config.yaml
balance_loss: 0.000547
norm: "rmsnorm"
weight_decay: 1.0
max_grad_norm: 1.0
Below are experts of layer 2 (counted from 0) of a mixture-of-experts language model. Rows are named router (the router's row for the expert), gate (a neuron's input weights, with its number), up (a neuron's input weights, with its number) and show model dimensions 0-255. Each number is 128 + 24 x the weight over its row's rms, rounded and kept within 0 to 255. Numbers have three digits each.
Before each expert's rows: a language model's description of what the expert responds to. This comes from a sample of Wikipedia text that the model never trained on.

# expert 24
Description: Name-ending words. Final words or suffixes closing proper names and institutions, such as District, States, University, Society, House, -land, -man, and closing parentheses.
router:127107115141107111145118144101122110129143109071139131122171141109143161107126166133119108130112111162104127110157140129118109114087095139137130137112085098097170094169125167126132133143130111162094097089051130106096126132161136110157138160108115143144147088106100145134124126128113191185109125128135102124124116148124162104113170146114072099096123138112149126126156127168166088172127112151125121092150112118101112127135135184153125117160161149163092120119085138163094100121116180091107109151114088128107143084117108147087129124141112103137146120156157170132091116123168091142111105148122082127135158118109114142134158140111143138116137157104157119123138109188083127116137120121149125108118112118135133146118138161107155151147137160109145139171125154129126179150145118
gate0:098128107163117117161133122163032117126101104116145142104188150096134143092089144159118126134099103136132141121147124120128119108122081118129114043117160100157143160138120148162096121144129096155111129094139148155112096130108122147078140095137133115128156119124101135093154133132150164132126107159112114122118146096119139128168132159215123147124132085128159147148092119120117112112103135101122099117161146114087103148153133072138147073122138174143082136132123158155119145160154099139113148127108133198119156126142144125133116108136140144154165107134132105133140121102177102139104135142141117142103163121137146131151125127138087148120085141129137123120153095118121130102127108118170135149125091111141130077135130155104149178092115125126131138096127132145122155138133154
up0:153130119123147132173132097123112131116112090126102111137137122138161152101118145113115142127113165132128148121088119126115149170099152122107124107139136140130068113173115142155101178132118129132165124110066173139108104151104127117120122124146141106126130106117116155109139162131196165137134172111148152133136133117142144126168129138141119099119121129144073086116113151111102147131162168132138108078116137159083098137159131139126127098145130165113101127103156116138140160134130156153099128142096110185108134122166129125139146113188102118141189132122094119175154115128145103124143131120162110144123147115111145103113194153129088151096136163108092127101156080135119149139117134117154133118129101144134119133075125102146095123066131138116097135075060148134118117158085131
gate1:128125149148126135145137134154122115114123137140119086146137080159110146128101120111125148157133145149110060144138111144136141143068121107125148095126088117080131160094145152099124148160103128093151137133106117120133125123116086124117145124159105155156122124153119117134123052125113106128164145150128108165137114120090156148110118129121116145135147089117117161131093134159142141119121176138109144114133094131120124157169124103141111165157111132123149097105137134131150198108111163147145129104126148135144166153103132144142119146133064100069144163076145124126124132090130139141143172097129148159144143108088134082168146122108124117154113140126101096086145092147126132117122095094099137134163137127157102157170105144153138157107133166116117077103136046160116127154093127
up1:107151169158113105089143140128156144131104139109126156127136149131099176116122116114151118096144125103140165140132116092078130117152112143122145144113120141122088099129147131101140116082130132115065139126102127127137119172079150130102160143134145100105123128116109112146132127114148121117115136146133139147144124128175108109176137139130103131116097140113097062153131111095108136125124090121121123144103171101134134153072126144122117114119097142128104174164095184136107106133149101086121104161114118137128109101104141149105146117091132185190118133114112116100146134175104075114076107158145141153102114134154127169127172129131122143117120118126177155149114196102136148146146168128155102142139155115130112149067182110092116112103169133112114134105112169111132134126146156
gate2:122132113133154113126168063093138123132145112104155106100120109118156090091107076099155145153157107104144192114131141100085163128117121131114192118071121131126130144128115142156137114114129142116172137143115151137142109107121146078158132129132116135105127123165121150178164152126135131146139103147108141123106139133131102107111139152169118129095116089135136189128187091110120097110095166138143105115168124139140135110121130162168110110146153143122088117147098159096150119097136115201145144153132162116150137096100162147168116113151158139163148132123126131178164133148140133135126128092136084162137114182105147146137129092140107144159124132124170118124137147163141090124116144138116122176102097130116118156124126128095121152128101126151133116118101116147154189105138115
up2:134153144091088132134137119138108134102130129151118075161111089107149137118167159175150102127105139129128148136141127144128161142079097132097096133119134109149102141113116116109129102159117151135078163174120130139140052152110160131091097147135136101121175101111093138149087122156114147154054099119139100081108130135106134110144098079154114108125144182166093143110117133119120134136146097183111124128112101117134159101102151092112124088163111143106114120137153161161105140121105161121090130104116100171133092143126134137115129146130114101105127137116090126099137150128112118138109126078100195147126127129093105106121121157121091121122143105122126165150133101117138128128151155139108110122170134161153155157161086142132088143130099136129137139133091115149130160130141177
gate3:118128080140142157151130132100153125169111145135154129150105141143179093121108136105135087145099106124093107147138165113129122140113145193087101094096129146139112121131138145178098119089089110153191118101094171137086141161138124132127105155143132080129106122172143147141151106107125113107124123150120137124136132142123126121102156111090145155121123095130135110122137119143102085165094119097158102136099129134134138098119133158196100158138137137123129146124097140101115127128124122140111106117170135082136142101114129135200126156172144131089111165125118135140128132100136152202122130162109091110122111134123160137154137089139120116114150131159119154131111179138112132162131161139134150143123171144095143143150139119088125136111125136116109067108104103098148181148136078
up3:144120140152125126156147161135119153077137113132109149130161101148112171152145141153137190157071118110129126149128128094112150143161143116103131131136096134137103163121116106122123082145144153119081116146162114128117073125093163138141118074149060149123108118104116110160121107116115119134131109137159120137092113071124138105120092114203123116153137141177146097141090136119107104175131161133136112095152110140143157119136139104117100138157097106097116132167166116132130130112114163136154118136107127149139098139122162113128167141129137156145081119091111126140134106152099120083129117075140143149136122139148108105118138164125160099165086135106150090119164070126107097137119147117126077095105129120134122110132111142166142105123137114109169164127097152113141108089120166
gate4:133145116109113144155106100084116129125109114153082115128112129137088121106072136158161102073146154146116139114137113119116161111169149115113133145140128108123132103059141127135135140113118156121163170157143122095141126130146124146080140130107119168165111131113092100142092137123096149115138120110102125112158137143089077137174137118130154144120152116137141209086181133104106130151159084137135127116142110151127149108125106072110120156093115117110114128144106098165155117104118141121119102190128110117144147116117147120136145143073162131103130165124096117142111172139125114071134132102141167124143128145125133122135121095151098108158110098158149148141141129126119101139129089126107093139128125105086118068104153135100112150163076109131115160149148144129146164079149141
up4:127095099133120123144092136138129062123145155135154123097101158136135107161134142128136145147173090132139166108149148094147131107144112125119154131072113119117089109153163094150127095189129110129151132178129122098118091096136160097180170137063093127150129129135137150153143130127112145205130129146107122126158088128119145129129097128159096099138127123114125139091140113113119086163103129128145108148115142119100121130109119128107148156115162177133143070159154126168170126116140117101106163126143129151130116115145129070103124127115146136105109137123136138147085109140160148127104150147133162147086183151100103120109151135098140128104144142120118128153116170139134136072150177129169091140089174106144089130131138124104126145099109122160164141122116116123131098113143129
gate5:103168133101092089075143170104132125159128146167177140124153137111169132134137106105135185115146106097102107134148127126174110125096086116124089129096143113129120143127153116149139130122167121119124141163125130148146151128105113127109144122152104108131134153146097104099170144119077131081130135148147135155109124105110116142123135134129156184122117128120137082183133108137134127132191171077169126150146098082151145144079124117146137166103105121104151130157125118119135106183131124145104131131122124091132098140123096083121142143111113163120118149145110103109127169122158174115127133089138142162085100136113129152130129087150165133117099137116169113127161164098145135115110108153124149150098134033119143126122155147149110126143077111126137135148115159126120157119146117
up5:175111136113172109097113130120172153131182102159107198096143152133139123114105118149080110105103134139127139158155126132156124150148129097149118116116100086095148147117111103173112105108080124130098122112115115117126139104137151131114140110123144149131102074116132104122151161139138117116116127152147120118142119089091129128127114155105125135115137092134154136127069125136141063137150127108116130128160096153113150133115146076162081108126129158175096124135127115122171146114107107115135111159143085126127121127138125107098105105103199132087097099164140160090102109137151147135073155144115106100128095093128125104162187107130088149161102115136129129123135135147120144148147132167118088159115146153135114142106139135141123129069129110148171149142141117201128127129122129
gate6:169083140116109139092103128081126154137146138171106165103129081123106123117143131109121088127125115110114127132145108137115096146140158160160172102128106087129140106053088110108102117130108177116112141120131124126114130098140121114125108131124112119087140125159081103084111181145141159111163181101138117143140154113120116145152154130083143101130114133125116121150141168142133149175132124131123103129117117150125095122133108067120116129148102127147139148132139079112145105148127069121123121149113093114154099120167115157132136136118176113093080083111143128156068123108150132129100122130106174125095133105116119129107171133131106137134109128098125087110113093123152188148158109157113119126108161177129131108154124163128110108142136138095177137150163151131110159132094092
up6:134120173118119120101134123131111156151159162150152171099114128159140115142123136075152107160143096104122106116152102080089120117148144111119135079087113128101127113120116123114146119073119118132134136124166125091059146118182128133124071169155171113102116137094154148146093135092110150109166131126128152115141082128106104133123142128130128083137101149137149158140153166188120127153139140144105111107107139116151104142138107157141131098116161137157102118132163113100105110134131112137143126106121108117136092104158087143114174097141142134154160136150159118141117169122127111102112106144139117099109084135161141101150159105097122149125113126124122087140105170134153069142111132134116157126064130152141124137174139162110138117141158161101194167120159125143150145147121117
gate7:162153105102156167125146158152131160105103091141105156143108104160129095109179102066140165105148134109160138106132164140080149078161126146123108145118125124158088153109136130095114088112067170094145117160130130092127114125125091159124092118123134127160118163124160179126123125148128109111115150134139109124135087124138157098145110153124137102149150153160091131143145122121159159114135119156141130130117144126136100116137091167093112127080114143098122097101113099129111126115132137124182141139175118154141134140109117133091137192142098136120101165086140116154123106120095110125143104120149168098143125131143146082074157124147132115140095112117136127127091127091155129081092133135122116139160120181088152147096116095152119134126158074117128096107117133139123131120118154
up7:141117136108137137113144117153167169128122077150102127147123159146111086092135108107102116170146126138114132158124129160099166114140136096144118080160141143126106124075119090124121130128108140105146139136170143144174088124120119157130138118097186123119127166142183121085155141141162123118109120122077160114111141138115104125124104141125162162136149129130114140126099107135173148098158146114110143132114159175119102160130146074109133098081112112108158121129145099127129199128132109137119155097102122095156145123163122123105102146088160100111125102108094126111125158120127170173137147096120159087138109142114124122128132143172139100128109110144104165143079119116167161152158166187115126116106153163098090149109136088161117130153134124122112153114133115141105131182135120

# expert 20
Description: Prepositions of time/place. Prepositions and date words introducing time or place, especially in after died, opened, born, plus On, after, months and semicolons.
router:122155146151114114125130136138106120137106108151170149120146120097124131148089101148152120134137180124162104122112148167123087160095106116105113115132121109117128111138138100153110140092093145130158130110147147113166153111157110159112145153150115141173097118147139141138095161167088130085174148154159133144169137116142143131118133164089140134129146135135124125095136146127096125128120139108141167099131082118138103067127153092151102089107114129161155150122127104161123105087169136116174105137173131138143126153130115108142144122149109160134092094121112076138117113127157137187140133128103132145125105096124115099130108113163157069134182135081113159136154150136141080113181136155123114110094116101124143102071125108091163114130099120093140125129180116118121139093154177
gate1:162100120114124099111143145124109091127188121123100135128130166146126124113130154121131150115136146089110128148130110132176138128142121151133086115128119133159136097103083119098109119100115164145092098161149092081090115149172152103140117108117125122140103107133056145117115138137130154133118174092183105175156118099095156114186096176147099107135124089068134117133110104099125136137142121143146120116120097124111094146080100143134116082165104111148123135135135105140109110128113153117125094134143158135121105112187120135121124195151147130145172106147079151131133143102114089131110117175108129118101173091138176155166158117143117181121147105144099119117092124148132116143117146132122139103102131109107121138144148137122135117098148127173091110117142120107143090108119129
up1:130108102127169122115109092113129135118106150131148133144125125143129131096143161132094156131095114168171161142139158127179148150146130097146161154078102136107179166107141135134112124134114084194125133139120112101160080128150114120111132145124136143156161156146140121166158104144137132117150107163067133124136145126101132127124157125116109110136127131133139073199132111078103146087148185175126127112154133096111120127116142155163147129158104120137151126141154090130111178139140104133176102152094130092154139133131099118111143147134136150135141158144133178108142089127120107112120105109174074098098123169117138131162164108099145129125087126182152125090151175127110142131105111092125092092097128134122150122121091130122124130122145148086109122125091151115109128107134125
gate2:133115146130103098121101106111127135124124163119108145139098129155104117104122120146141123108127109120159159152176142140130149131094104131128080166141112127115127146149128171061164100111129165181123157127136081145071111118136131112124169127170150148086130134127130141076118186163147120141146085118136150157124075143129124137132129162118139112105141126102143151165116124090123083162165142159159161103112140139081114114144135136162158124128122112133133095100140139126136103130179085156107120125143161145140108140146150128130112142129129169117172158155138192101156156088109155112139146077172114106103137140110130139166141127090149155100150138159140136126105095125104103110145114129109119072168112164131130132146161156136104145104140190141119125118105134113173135154130139
up2:143184149080118087129146127134128119137171113131123141114132104150124088126091109160133154132122148121139157159108132135114151153099130122091143135081145135110127131154139182051130120134182179135114155129149106125122133141146110134142114112098143155136165117179108049163135155162113131132128125165156170133108099179138101120158082113135127113154163123101119152127165157119146120087123152154134159096116131124147134132103118115105125169143183153112139110126113126104092127163164124134116123119126130149101079120105136147129109122119114126107130130148165156078149148107125208108113161109105137119147118153143172123120145167128134143119149160150130136117155127107100107121135153126102119131088143150126158098147145169125096150100160147141128127137126147125196163125116140
gate3:101098095163106102108139122121169080137130133138096094132106156110115095119147127134105147118088152171151068136151124123133166129131140097177148136070115104130126115136139134124168119135117118161142168127100127145172122138105135120144131163130105130119123154129137069143139129163096175122131197147093127118126123096164146145142122052134107134111101102146132044121147124109148114140149123144117136170147093100139108142112153094134137101145165152131112096099098154118111127164133135195078180100103105117129113135125111128116113107109114124140144162156150122115116165151101105088108115109112147129165108095117159147142111126071130106113166148138138096119139122155124120138140144146155130123153124124155129157169121122113120157081113154138150125103125127135143149106102100
up3:137123120098145107100155137133119129133148102101158078134125119130128140154148157157139118103180141140153139138123115163153126096129154161126052103143169114133136116115108104128108067178158142147098107138142127121089119124124094101124119102109151127113183149153135136109135138138146134106124133092156147122139117108094149132188085152095094110098119099130167130124131141168140163125088145148134153129121114093131142136135156102077110108114155069145161116152128114127133110149110128143152140135134100091124101157119083135109137164105126090121124122144121098144131136140122129100169130106160125112109119163137108118124147114089127151131123107114078085176116098097123128159171127109117176148162102176127153124151135146119143067128142137133092102121094125198104129145094094
gate4:145105137135129087111118142118127122124145158098192145053119127124184151077099141150144153138109145098100116165142148118109135154106126083144112112128128149155159095172180114111122121147146112125088132123125126089133125143122112138115149141125152181175162131155083139122122088140121111179125124109095161131121108129102137114216153109140126104140134146099148162130118159118107119127079147126107102115153091142162108143150095123114142098121158144082133150121176144141105133176138168141128139126117125097102109105116155151150130139132128130102102130152102142117137097147110155124136092097128144118109154118088158104112146119144117130146128157109126086105126070102114077143115112125147120103121125138129092135165138134078111171126126123181138114120136104105139107141089148
up4:128139138152160123141138132140118105144132130134184207070123117141120164128126141170163166186137142142089147189094095158135112138133124106144153083146110111154156101136143125125117115155133089137124155120152145124132172132091134142133176115121101138139100125162100114155134125115155122105136137144111132168143140135089147129078126133133129139106178184131146146120109161162098113131096099123150120106158166109141115109087119134135133118127113120128126110140130129127094141113130078129126101132101153103137145133149161098143084103115170125111137120160114079070126144079114139137144146120116107089108136129152152098168132133154144107132094120148154157133134137120157151138119197130168121138130146162128171134121177139126154135108125077115151164091170112132140115150105152
gate5:124130094128069198118107143146144098132150111117166120156135094117114105170115109127157116123137150130118141128057108093134129103122119127149140160099140142112148154126150133092119115105113118090125127140120155125115128128102106127105122181142113095134095137129103107145103119105139116139147126113172144136130152121147098104081114116101116116121147105092110089157137156127149146118159160108083126106116101127126122141145097143105101138162121137158145116114122150109117082154113125160179177115111150169173162135163139130120109113163123114165087135106105095153124123101121087114108127138124143171100097141110115113143088087137160145151131151098158130171128155122112174079152138105132156118139161122118149200121158107157139105093137100107161146128094112170173126102088114
up5:159141116135103111109103145102157136093160155124140148112108150108142122080111116128171124081112122122137086098165147078105154092144161133172116190148116149111138125110076083127164121125057131112128130126116163132142118141143147132138158128157106078125126138119141135125163099157124142167124134139157120165124113104111156109157173122104119117104119070181162124141142093166164127140106118111182125162147119113146092155124110158151140124158114121123180125098121091123130120129099164132095121107136100178137195095119129114150119116137119111129115133125131139149135071118143093130151122137141107156155154123157144148110096128119101137143095135115073128143116152153129110158105132131130156102151165120108094177119160116136130133088112139117099118111120113111133130092131085
gate6:120117099161143092116142122116109102134140137167144113081086141129111126076047141119116115111139148113154113128144127119127124117137147100124197167133099103122175126119125134122135129143169145162150157121147131145133125123104082149171130123110128097139143111159136186123137179136175151157073113100132115149137084119197117066127094123149089171123139124094142095160131112118152113112128153152086156132102095159057141118115146096133079085091094128155108146107147099121160087119127137147102142127139158140112149125146101122158104096124147130160115126160124156106126146109139112127080148110119113137089123118100127113126146111093106120086146135101110128156124107095138161129156117122139115128134125097128138124132115121116094118131129159137141161133116112126168170139116126
up6:130121151169130111130107125129121122121122097145114108132103134141131152111118085168127101132139136111132175111156101121078099130111132127102107160140130147123184118119112145093158131118116105122154154140198170102096141084131125092156060166124097111157117134137155160157102176145123135155092138109121111112149128131146160088120119115102120143127121102094208110134142130122104127118108104135099147162128065143124099094143102127137150134112133175179146137141130099108125088085142134125156126134141150181141188103147153146108133106136155111202100151123145125115134145115143118137166149139120134169119093109140150132139097095140135163101111166118146102161121124146104107101109146146139115099155147113113134133125156100132091090141117143113155136127160142120155174113136115
gate7:099102146141105099118126127132091139104192156120102126082145114085108117121115146143158136171087155105110117127120125098124137107129140098119102159154139123101152146113117122121127111117116152062115145113112146121101133143121164140122147119100167119101124123151082097119109121111179191146145107104142127179124159119129112119079143154152115116134110160153132152131109127109110100125142069083113178122146166114137160128188106115147122138127122101165109093153087139121166112130160124155136120107135190145165166126148148133085104142134140145131129121151142095099101131120147122109140118164097131157123149160143114143203139124156126140136178111136121124147105161117079130095131072152107095146133163079127110128111160167127130141107138103152140114136131149137125153134105112
up7:093113172128098111132119130094097106135166142092119142125152108110140153148103156163162135137172123112108171122078124115128142126130092091126107122135151132145140131092132075095084112131128145089130137133168137122128112127157167115094144105107133128106138128162155115107136135156164155124147100089108129151130125148092097113094127131140128084103121138189154167139144139088113085132158084126120132107144159103139185126126103114138136141115097127133109118179100113137094116071132082133102116130137142105181118119138129114092102143115126128134146133130146115139110143118151132127124153125067121137153116151129110132146110088167185187142149131113148150184074130151145111086141089127100122114129137109127099158153167136123125131146111107183154128120156167164150134129144162
gate8:116099142094191146116134106097099113146175114114194103116190141141135138092132115121115139108123098131119149098168116088169147102115126110138166135122111138129130126110152154103134122165130095154106130131125085086126143112104126146167141089131135125079132161136096134127133108165144133101136106150103121102144103150127158101084133102135145096113165131122116124143154085138159106098122133127125130168128136159096111177105137129076148102099107118110130127121150147070160139100118118102133130181101153118138132130117096159118086144107155117115076147138097140080158107090130130144168136127158144144104109148113123147123160107150131109146156155154164133138185113128176128105115140102121118113114148154121129154112138087119103159100141150128085107149097120183107107139098150
up8:113117150101088138118143122155132142132154089132137138094132170133141134138101101125123124143050119124142057118135131117198163103077151120155133144150143126093130169101077115130135152117143132135126139105172115125114123148151130112138164130140130075145124105099129127134166144136151139111134100108188095130107124132114129150110117155126118140140143131143120115153111096073120098150113157160122170171117135090087119136109132124156154084095159139138136127093148119101136111167111152098082161108122167101092128119149079132109122100147148116135120126137121136088137160112163074115077116102140119162118150124126139154096107117128149105088128159131112089139151092129121168141154124137122117090087126099135164111100117123144121115145143144112119094148120169141175124134120072

# expert 9
Description: Linking prepositions. Prepositions after a noun or title, mostly of, also from, with, by, on, as in Director of, south of, 45 of 80.
router:079172134147101139123144204098153147133109120134137127114132126156125107134119135138144126132141132161102082146153153126103098140150107132128101149115138120112100116134108117095122092156102106110104117119124097138112133112088159133096144121131096122125186116127166118136153122129137116159175144135115138140132131131157106141141148109130119123169151140111129143104194132138113094160135134134134111143161135185096165101122092113099113150162121124055113073118140119125060162102167155096108149087154093116146160127153102118138131143133107125146116091167128070111131127152101120136163160099113158140136072128120132142103084174143100082129120113169126110160157130154159114123125154124141125139165100123127130127121145133090130133106159102120105143192105163118136121143098107
gate2:166126180129160165161154124095147144095134156115145121082130100125144116126130094143126168101144166121113051093067130134124141113126175107115097127141130131065141124159114115166116128118163089144100129151119111125165160137113105126121119113138112173148118122115128098149128158152141143103146150138157111132140135145105120161113171098121134157101117127138131115147112164173116098168129111097107083123121119106174118140152152147146127115148147128187134090138118086143134145124138118138113126139121102110118121109122116122142132129130156100098166151108090121124146140146149087066121163157126111103111152106125147135123100123139126132151118171048117099137155125102095101156131128145134115148130186131159139135131182140129128174176138130090142123157084114113097142126110105
up2:134131177129131122129155083140147149115108119090108136114134130105173107135130134139117141149152136152135142135087148127102133125148165131142102122166128112102116153132146119133118150122150126099126129150094109095134151151117136094118135101138139163139147127103123160136141145111113130145142168097118119160130162134132106156134131118137163159069141122160176162108145157137122132158135116085104085182111112132131168153133139114132120080161137122170137119134150095134133126116126122179129123145134095133121151104115096132159137126117152110107135137098103116117176171154159120085120147149099124116131098095093159153153102106145114141108118159039145112128141078104107147164128121144143105202116172113137117109164187131132099164202113139127153117161072145112107140148130088
gate3:105124062132140133103148098108135099131152141131159086113121130116154094106127103150102104137133101127101131133148140160094136125117123100112124116116121100117125160092125125113157134145103131107108170092127126138149166110163133161132121118116112094123117107168105171092135088156120117162081143105111085097127176129128153117075098115150111104135168149170106132103115112142100153138100126099142146196102144121105156099126104152099126129128121140106113110130141119138080086112123134112149132098134167131166127110127168137147161146121143150124118121114068121116129072103134098154143128102118151146174140102118125091120153109087087125179143114184111160132143139129140158095120147100101097154117128103103065117112107124154142137079132116110169128125138144121130129174093086
up3:124151119133090111096108123127137126125162087150179160091130167091104113136119089140120132095120113110102134149143140118089145091108144152135133133161105103086154054113094135161095109128147128108090126121117102140147147126165102118138169122130104122121141124167121139119177187151132107154126122119134081129146166094140134176109175149129116099157127177094133138086178100147113119101120149123139150092102140140112092156126098132138151165123115163135109125088141094140140098117124135124147089131112142144145145115127141118134075126149153154127111143163155138150127122123084115101150115104154122138146132157120104090144175121160103158153148136154127189129131103141144149110093118127107124096158153147110145134090135103122170127100107147098135139124094109059111145136106099
gate4:129131118126103104169118132127109126102122107089116118114122155148135172141165110107125105178130102132127149089163152112145123117091117114120125136114128140158132150186128096099121168085146125122129114082084159152140125136110097136108137137113130133108121105130166153133163135144139110135076115157149114128148118147136179094128137145158137038090141103151098142068124110081091116113105083130128135131085114103149142152142159170122099091109148143094130117117152074119153137113165132111136120118129144153150116125095161119135111129149106121124089133144190137157136109136123079155123132138154136107145122144107168180142126138128137122120122122119178120112104130148092119090124123125172083122142108121126130157079164146139171108102102112165108109140147114122120161094127180
up4:114153178146109151114121129101154193133125162099167139133109142105110123174108154146100151170124164137096118122099113173160094188110132126091135118126145139108104116132150131119145154155149146121134144132115141121096079100074115070117087138088149111122103094103109145145125094109144133147163081160132099154141138115142159105092150119091135147128127132159136116100109151119147154149125086116132113146149128107135143134108145143087093130125141173125109176169134123159096157133111103131118073146106145122127170143107145134104173130127143128130114122136114110111121108141101118132149083152112148135127178115117158119126111151165136119136149108111140127139125145132152117110113156110147101111119146110150107109098118136124132088097104086134161141159094187116121053143073153
gate5:085110168126088110127092100165113088117124117167170133143124118134128144120128098094133104129102119167151148125158125155111113116153123119148127142131095130115158131116165137096145090115105119140129140131135108128152135132095117140097144104144122140140200169190141112117093107164109108138113139162078087097119086138110122099110161156125109141132124131122147133121168122169100111087118137181099105132098134168119137106131109153157076138095111093137130137174101102133150141088111160131132121136162133130165084168115147140126066103097115119116100153146135165133161143119099107131129153102132181088116094114129154132173156143077172121119094107133122152106159118140137136115118131150093111137103118142112118110142123114132173128182140148149123149126150079136148094136120151
up5:119110106173103127127128099189122124141151094176150150052121126149167152123110114158096143121156109113112096135118122123157121127156135145145155111112087157138136103081145118136100169114122076120087149139121139145162107136158152125142089115133114135148155134153136184105113122150124135132120131102105121090107140119097147127100137145096128139094172168143089131160147100171092132134107120123112137139144146100132152082121113118158078109127123140106124114102111119153143133100093141116121152132122142139093158085115117117155149108148135127148144163135119090112140136156168093104102158161106122078115109114148162103084144104110140130149108105113135140139107154095154085116113135118157142193149159146139126133127109128150161123185115120110091112124144097136115079112197117
gate6:153179184096125127123103121124150134103100135112111149110116105153137128084111089111133128073145100115124117149138139096115167154127117141174117154123131159151175097070183161093112096116126156114113133156144174098126152139150111126128082158112131122108152127110103119101137129145111140147115120058134120138109109161142123155139137150146139174105116156135140125106121144192121104125085111120125101118111074131175100120135100135136132146102107112093152118112112130120126156133139129102126113120133141070111115107124151167182117132129178119072134123111137143129109076111147180134130167127159114092150078168089139112141122133114130116154065148143150104121092148124148114121120151114124113159116102170121135090105137135148122112142130109081114137111110086135111141135124132
up6:162118183121108182140110132168159111178132073175111129165112135146109128115115100120068118100132100115137146124171135139075117147123134158126134139135112120153169090097185126109132094114136151091151113146132134128115147101145095131133083128132124153089107131148119136134140135166080096123102135114111059159124114113127180133132155160123104137123144122146122131126105126156134169095117107127130118145096089115142171112150128136123125144101097111132093134115163096138126129124151117108131132113152107133112127145128113133161116139088172127116120116061175159157102042101132117142147173149128133102115084136114154176144144134131160132144109149120157129128135108117127135083104083134139085159133109154129126134125143160134102115116132148096104140165141108120120147128162103
gate7:105125125089104131122100137146103141146164126126152111194114114113137131145099129145113093175160125111127121079103127122146138122119093113099114151138151109154109120139112118127127112122153195149144130108108069138113164109122118089102131113135101106118128071069108131119083133117137100121106138096106137109113140160138111146157111147150106127177120096164102147140101128108134149108168157111129115120158175130099136107118173138112131159113116095139142090143111150149139091131101122116138168116151155144128122134174093115095094141104086122152108111101152124166127159155113129133132147136171107123113109130116112150114176111101146133154104116141102103109161077134112080137148121159120139101117126111126160102156065114089142157141092145102113110105142100196117107130141182
up7:137120157118126142114177107120139093124166106105109143120078129105113138149134127119141144154138095119146140152137165119107144145102117123148134115124152116126153130103154155096130138110152090122130131128129192106144124086131110160118119182164150114115101158143096113119156115141118134143149160150101131124167122097137125122159103137108144058124110144133111159133097138088121131140126094107121144091091128115106137143120121120119154120110148090123154116154125139138113147152182123130138088144128124131126048168127146100141190141134123129103157152149171048127130066124158144095161122148095130082163140138143133139141135138143158119097162139104109127117096119113133099130121162128152105149156124086140131079100126162111121091066163129157156160088116142071126121126134111
gate8:101143136100150132113103131170097118126117127114119106168137148128150107128143142122133112123103112121117108143166171170144126067103134160109121145125095090117120102177118147139177120161114123108169134125172113112131165142122118127152150058118147154123111109136136143107118179173135106117123121137143124144136157122150109158144110114130118169168050125107138125166153115130166119094146129159104119140121132147143121135113138111125123146133164164190110136097138184122152100129135132111102115125137123134130121136117106108116137173120148167113063139169159106146109112088123100129094099128164126151078099132134171166126136114145113114119163110125095103098175127136119152137130099148144117117114145167116107117095104124139163134059105145175129149123157132125097121121141069
up8:150115165129126109148121143140124131148094172103162128103131090145116080178105112131136136197191173075128086107083076128186171144125110168148129136135176130149119078113113118135120146139128158102126116120142161121105116105145117127141151132115158137112110113122114113130107147086122118120156113096151135120119068141095147123075137115112134106067144068135095150133150143124089093129139123113135122137108140090143133133129144139113121125086114102143152176145131136131095125131106175137117128124128154123129120100110138136125157175117171103124117147106142130143138120153134151092135095132108126124127171149127160108145147130187112163214118147132097164119115122137123129111127159110131171079113145108128138145129119130141144099122110117157145140097099133127114171116123118
gate9:089127142099130169142153141110106134117127101132139143092122087143177131121160082098133167144145160128153123155134086156151113160116126137130109120113155137123178128125126112160126122102112152136118105111098122136117119123123115101081089116149158122136163140140119054128132198106151123101127119150133156138102100128096159114098138093106111152112098121137158063139127119132135120113140150155124156127119144082140125130097143149099161097156142124096154161146103120128162158120105115099111136141150117093143168150119131115108192144114072152112116110076108102170116133195095108123100118137132136112107097176135084104103161139143120148077121138084148110126135108160154118121126130113114094131124124124142146144157093092145135100149138140127096078139151100134142146134131171
up9:128120146125137153133155141132111127145107122143137143161137121097156118142124113122132096142072129125115151075162099168176132169130119127135142135127136115115104112178138120121162111138127131106139169149067134118141172115113145068101110094123150103157118157092141117181129159109133114130127142157131123136128122137122158093139129135067122116131128139120137093155147118109081096131087134159120128126160139109158133122167163116141120095181131111160153133128120144136090118111064140168140140117098155134115121116107165147128155103133121103162115117122100146114157139099091094139116089109178124135094122073158102139165158116143083155105127136090034138142111118147158128115143100134090123119082119156126123131124157127121170110135099127127145084105131142126084151121135159